From a checkpoint of a small mixture-of-experts model trained on Wikipedia.
Size: 12 layers, vocabulary 16384.
Experts: 80 experts in each of 12 layers, 6 picks a token, a softmax router.
Training: 360M tokens, 2745 steps.
Below are experts of layer 4 (counted from 0) of a mixture-of-experts language model. Rows are named router (the router's row for the expert), gate (a neuron's input weights, with its number), up (a neuron's input weights, with its number), down (a neuron's output weights, with its number) and show model dimensions 160-191. Each number is 500 + 50 x the weight over its row's rms, rounded and kept within 0 to 999. Numbers have three digits each.
After each expert's rows: a language model's description of what the expert responds to. This comes from a sample of Wikipedia text that the model never trained on.

# expert 60
router:387450511536471578444546444512519414429539461608465403465510518466560485620429512542423561533435
gate0:561426479529439499609476477528408542584510439605493484523507437468539467533501452396486411523471
up0:579507594596467483469460571485571527536472461448473537485452434421508552545566492558560451469479
down0:484607497493494490609568545532521413598531436584531445516449575503500502494430495469498418548441
gate1:489423444528455505488530485383372480484475460572498558497504505521521518545390549511472514485410
up1:476531573590555412522448437575507447501443522471424488476489507476502536449587532573518433425592
down1:530515463508597451516437569449460471458520548564531503478514524441450534548468424455573545548535
gate2:552522601496498511617460576488501486500424547477572512590431493553440507543500547553507554547543
up2:431507452473425620540501465434552536567527482482446506495447554493547547475440492432564460489471
down2:513465506464493507441545533574518502443544449572429554478572438527513540473576520389495497526465
gate3:564513416533460462484442446498524466448492535580507546528492557560520520496502517491566487615458
up3:526462372476591438639528420472498449489528457467399550477442501454544492553424493558470602497559
down3:541453467576500407536548559495510471535443554440491454443444467474601552624444527532534578492540
What it handles: Title and name starts. First words or pieces of proper names and titles of albums, films, places and people, such as New, Star, Let, Fore-ver.

# expert 0
router:479539584440510370589446450474438443504473528411537503483430509459439506506433549541477499412537
gate0:617481443468463538579465511508482486505498504527502459490580558468464527504444445466427476556539
up0:480463487470509516532472471496490551552505497508524558389452526487482458461522442511454486528480
down0:410485479507530488440483502543430500393461476410511533486464393547557520544497571575572571554452
gate1:538500505480517512541430509435449422511447543583444485485509467430485516441469411422482536555601
up1:458463535516525490533605499488440555470459390503467593585554494431459463471609468543521484535519
down1:446522479533555538551535519554513449551553469561544599498451500475625434517524443556483526468499
gate2:558517532527559478548541501472599545483509483357442419510475599574572473462475436491488568441496
up2:513485515599480501499547546438447505436506552505523508483519469476501477521498460513448465549450
down2:508409555559475626542521423534513527459472531550530537484562520486491631517606477495562517527452
gate3:516434421447369467557516463423502505603465456551449487568568465485517484472541525556505513518458
up3:501388462483536551527613505502485501526517493445463459467552485500468420476478464474508450493489
down3:591502441522538606558514428559491491524529457619465477572605509453507439517603473446502575486511
What it handles: Word-ending suffixes. Closing pieces of split words, mostly inflectional or derivational suffixes like ing, ed, ation, ers, as in rest-ing, resemb-les.

# expert 50
router:461456411557454540494480506516531488559494568575485456477507522542520445547483529516497566476500
gate0:440622513537490475486560413567539461547469490565547478507477454523549467504449554417446510498485
up0:427549496559517521428554470505552524485463488511510483508507492456642521602595554411495488532578
down0:483583619426470434515494517514511426514484533543574519514457441494464478507490466550447542490434
gate1:552497491502433479489457510443499510519499491524561472486510479509520467492411406502596556424515
up1:492504527446487621482542530594464597492524495506562420477531420477515500503527509422495497539517
down1:465471424549388461577534512456576484503552478542491565501529485549511529411540494440536452448516
gate2:569523588565548521488465508545374456428442485436514595468503476476456535563383598471575545468515
up2:449444554483441467516544494558583581474434487493416512411541515549547462432472540555358510428460
down2:491500539555492515474561459408490499548513558499492502510447513470472539600529492449589527537512
gate3:535501470580560508514496451610498476497515538572509561505609432477471560435515548497499534547489
up3:450547461516470447507437603512511644446511536512540574489515504570588545445472602521511515613550
down3:568369465477570534524439525529514525527509599502489509609515484484452474524627506486488509455477
What it handles: Name-ending pieces. Final word pieces of place names and personal names, such as -ford, -ville, -ley, -son, -ina, plus common given names.

# expert 57
router:547449401540474526539482608534480518495441434559447541449460458511543530453577489411514504533510
gate0:535497494509481491470564528535549504396482552456537529567525455471599524547552461529460475532410
up0:479544622536503463481478488501435448493464503492583447512502491565465445499439439518456437448486
down0:487446492527553434536518509493528501467496527553524536480498495400476430438480472393607603589535
gate1:519534508524502515470461478544485411533555501482482537361401507513492499460508459455469546502470
up1:465498530553413604613468467474480534510523517460508461519449478483399574528566576514424522412500
down1:393511565519501508536524548595529545503457528511483439517568534530572525436528447359440535505535
gate2:506545574634599445481487545501519536452523461480449583549470470517452504599487515418475474551630
up2:461480508472546514570528522548528486559515436363491426510582477513529505544541542498443512450463
down2:462436464503551493471501549462441485483514510471526483514570511575477464464508552494465579654475
gate3:545570427526528498591443464492569428537499537535443539486561488517534551466585553532520449512489
up3:529536462448461441569442468585469550499505517587468504511575543519497407549440487634490578415611
down3:526403433452484556494518557495536367535507556507460567514538402538440582476457457524507577487520
What it handles: Place names and name pieces. Pieces after a capital letter, in place names like U.S., New York, Los Angeles and in names like V(onn), plus the p of Up.

# expert 3
router:448554430516517453447517565423535582500545428553525501458509524450519442466557479539511575509489
gate0:465517472546425513463505614508535553578516488434543387498420559471520564445499507396526474556554
up0:580555378535566470490455549399502581570439466528525479541414570409485433449533532536488546463490
down0:478537501490309557434599482503484524436430429517532482491545485436466451470428562495578509474541
gate1:606538538462566448394479548467534514407479470448465516493518521477500539553554487501552500489573
up1:445539399569482519392549499492481535458515436445481468534592540448539457485529535533507475511494
down1:505562508467461557503513472554548565594452541590461465515517414502525403486457347543441512507489
gate2:474507578410553536560546400473523490423444466511571538575483478449550563499479508526538469500474
up2:476512451567576460504495479443495551538544516471618464487525527577479600451515505409513543505548
down2:439464567548435522453503486545563527557457562501486498456431512499529516526393522517495524533574
gate3:437530482546578472482524546560466491499439517572474458556395554490485521577503494493548489454469
up3:423563541472497448468403472471505561474465520368523539556567345559477581527487420456470445471460
down3:593428479526461430534542544503515575525509483386475498537498475434468517536496471503528449408433
What it handles: Word-initial consonant pieces. Opening fragments of words split into pieces, mostly lowercase consonant starts after the or a, e.g. sm(ashed), cart(ridges), ce(asefire).

# expert 9
router:560581488578492519488411504374473522467454478500508552528475486498444504512539518547565563417545
gate0:495445497511458498576501593512493454551514530501417513446563490622514507474533375510524449514555
up0:407482441489457526558527508466533499531561573432460409558416455561460613411509435506464528499551
down0:512616507468562487481450494416476494467500566515383507496504514486530435451449502593488458497489
gate1:526438535474482445556503578512478454438531560457489513568500471494396572413603588485528505472538
up1:460444446464463483572541473515477523527486495611557551397498427468554454474456484516501555474457
down1:533436480479448560534563565515436557452462522563591450513458570511564410494538512485528521480568
gate2:525518443536465637477561596501561399431517522551494459488546410483555466483419583492442501505491
up2:568499441562482443443400497519491492544401510501449505388442532410555500492490454530548603526554
down2:547440425551513507411532425451473469422535519513477438467480525513511535427455512518440565471494
gate3:562570499477538565528551510539547413474546383563405484571473568515435485493513518623535577612520
up3:440443478532477570482493448471346546472502515514368636486496502421499499438492558505481534540501
down3:493521536515488501516471572548532457535573491482472459449551518567509588525495475479477422478455
What it handles: Colons and separators. Colons after labels in lists, infoboxes and tables, plus commas, dashes, slashes and line breaks, e.g. Battles/wars:, 2003-2005:.

# expert 16
router:496536537464527577563520527468579483505476457566525406484499605479517488541443478436466467538474
gate0:455498582514413552430498534532450466535504523500429450516515407524522445591403495580518544501486
up0:458497526448452558457502443536499472496458520509544525447477529505503498519429505454455450551551
down0:481397445505498484439520508377451520506549538448484550506448548490544494415477461561422535620532
gate1:435525499596413544466409479433488466487473597597442511572497514472487503543468490567538462587373
up1:451581531443658516461491474523490479573424478496496441553567463486390468440564520508527488378573
down1:519442459513441501560447503495489514509448554481548549417452573570512468567392418541529528588527
gate2:465501434537489421542498617497508603530453563521546562467471459527528539522456466462542510508458
up2:428519463541448510505436526575519463546413557442546414512520479552461537504545429430542412408540
down2:494473442492431597490454519476442529507476480483489474615444418518505460426431502542412516482471
gate3:437551536466519563541605517440553508471552427476485443507469586505489493446456461510448436418580
up3:541534472472536596454482507480546543458537522566459486433517473516468478525459550420538548479509
down3:498461363608433514479536516447502468458509546461435503579521504481568525635546484629487504572540
What it handles: Sentence starts, resumed words. Sentence-opening words such as In, It, There, From, Species, and word continuations right after punctuation or parentheses, e.g. B-ased, Ab-ove, (b-utt-ock).

# expert 56
router:461450533488488550514506430524602537531432546599525438486456423502636562416427555377483555508489
gate0:487444472485466466494536503482597550441449485592480537511528435479523595497502497466522490491541
up0:452569446524416581475539587523521585454543503443523551527496529531520496445503452536496531483521
down0:456509404549533478576510469457519448616576456453494455465628515484427502573479523474526474473475
gate1:458407460465549511538503497555532590505470442514448476474566510559587463491447513557496482517484
up1:458530513505440376596535402504443597425487573468542454514537394553511549471454525404504520456479
down1:489532564543490549502515440467536467550521468567497499515475566488505465499523513454533575487516
gate2:437567535505519384341462548485496617525495450518487528436503411419441493498543510406494515483534
up2:515493436568539426539477508496589438463492489492459489439401435490501541493538502528424408584501
down2:445480540504560513424482493514497514569460579576474520509488447469527516527444466476541543548463
gate3:452435474507390584522484492524522530575467500473586440554509497448474525497520604398484562538507
up3:511465491567508556475502512453464540497409443571494432511448476489496468531458460508422512514484
down3:464460571455484517465539529618490561539588530515502413417539499481524537439551486481548435467482
What it handles: Adverbs and table headers. Sentence adverbs like also, later, then, again, Previously, plus pronoun subjects He and column headers in tables such as Date, Length.

# expert 26
router:419505483543524583555413445535470555506498539511563529516480547572461587467520573479554489524509
gate0:505479477547533395397422462466497494490415523526543525498581524575406551537567460482464566535539
up0:426475350485456592535478444517540455568571497519447500463490575509492574512517407471548485425425
down0:499562446450434498572535409558487501507531525400480463445566485641548575524483425505432443501504
gate1:459516485499504512511401568446423512497421507459513491428467522504490569504515504449529501427496
up1:517491448492544448451507421546415492525530572554470551508550490485516435487522454533544448467486
down1:489481462437494479514540456456484446444573477536609421535517484430382463503591544449492444480495
gate2:545429477481497502510528449508504496425509503435596533586402470409432573489581505487436437513537
up2:527572547414605469452549453492525510505433556480521551539548498565460479542468497421483469471510
down2:497475541490500468433453546483542465542567557424511566516529549370571538478515466488513449438513
gate3:530521527610500467523483468517500466517484420523504502561535427495449507521577551486470474526479
up3:542549470518530411444563481442512543464449556433482592475452510476558491420477494451444447495491
down3:531453531435435495465484553417574524415459531568519477483552569479508524426610617522624414490550
What it handles: Table row ends, agent suffixes. Row-ending pipe plus line break in wiki tables of results or elections, and word endings like -or, -er, -ist in occupations.

# expert 4
router:489536409518542443565462555472501465567545483516495487449484625494523533469521538526608548578442
gate0:618411474429592503483471527522541542607456518469517547519451582453432365448429482457507538579508
up0:496469437498566531472552462369587569547480429485520498475542501531480491460531570651467461462474
down0:507586544529527397557477604592465544468483520608474469547464493448553515386387552494483519451448
gate1:458468557475504445585472481557562574489513495414483522596525488470493575477531557518544518503473
up1:428523495483522451561611485544513529455543475391478510531508377499471510556438544423550427596495
down1:435531517501421511410468519579466484590439511559427532442536461479610471531394503442468431470494
gate2:598493452534496479408465507589541491462480558499429508490451531566575580409563531477579453491513
up2:598477571468530430416523495479489507544456430592413451466528501442506487463498669526509526574497
down2:484518487463467534511499467448522579517493407491453460496518454570531463527446469531486445508477
gate3:525457531464494486531534522589492494534569469543430501532488459488611511496504523573504494575553
up3:450415482509575464544458408545583572519445592498561405476465592469474507561493521441504509469458
down3:443431493423436497540495485560415452472529488487617507525469503566550515530479560452484483491419
What it handles: Word-initial subword stems. Opening pieces of longer common words split into subwords, often after articles, such as Prot-est-ants, S-erm-ons, compl-iance, collect-or, dis, inter.

# expert 44
router:540437506465522526444467580491508439618540472490402488538552475449492431470496450567516542469434
gate0:407490530513465573457457611516524437453506456480444574492429614493474577467529512588502552548511
up0:469580444528471572471470559428523452504566491483468502461492412447511505484481520422519564546534
down0:542461534541463404550448599541475481578512482527468405470408536504476469407530540545536535465515
gate1:545518468513523478514426448523515491510519499478493435569511525554537558495475504577497566418449
up1:558452434481465539509532475564562564494509498533446451615464415553431560507569451419449547561466
down1:447528455480480525539494457614505482482504607554474511540568568480525494467422526591450500366520
gate2:520390478473482517393391558535600496517428502539531496498573442499451509369491480467554527610533
up2:528561465425464510422394537563462597531490559495446485556497516479471437523554487450467479494541
down2:554494517465473508553487479424498561463541368561507499577468487516550468497544573525487418455505
gate3:461541482371504496450585541519471514461552555560480580476519531538495464436441409462460468464421
up3:473413472474504453516458535438534568411600554480492448487464522462446493378426573555503503533622
down3:477512524455486428470389466480470495554565473454484479511556541598523464463470488505433463465383
What it handles: Mid-name and foreign fragments. Pieces inside foreign-language names and text, like Slavic or Italian words, middle initials, and epithets such as the in Billy the Kid.

# expert 42
router:510575518561498535499526551474454556423533528479463549401453572533539440593511579497531455543528
gate0:505551538491545506396515402496526538509468461507438477470474538544416511571551491488518455401556
up0:485463545451539514514501515491498420506525447470519516451479482462476546464621484549454499561418
down0:527519519502409469449519484519474533495518540566422466513552520506488547527511623483346510464511
gate1:462500496506512472491446464561436487473608402530585616468420585511602538499525569481494596523480
up1:530409502550353473525579532560514490485427468465507496591525538508534512556552541554441586489449
down1:464487507589469476438518495392451562530599635511451424524451462456539550469452443438561446441488
gate2:463480484472505492538519516516486524431541442378536398490483557533474453486478479469472485558629
up2:529478558510384518448480507515528485534491421534454398402509522556520479529503504532472574508537
down2:501582565443534471484531415501525535484498520587470630559457414461557479483514561395450468485555
gate3:478458466460516497519560512459546605552543485508486526464555477501521560564512591483472498438533
up3:481504379547515452467450580458593560503502518408472444550461529480498491573485549469584474494479
down3:519568439465519427529565501494447466479529471621411474572485489400497435448522494596505522475426
What it handles: Numeric punctuation in tables. Decimal points and thousands commas inside numbers in results tables, election margins and race times, such as +5.4, 6.500, 5,662.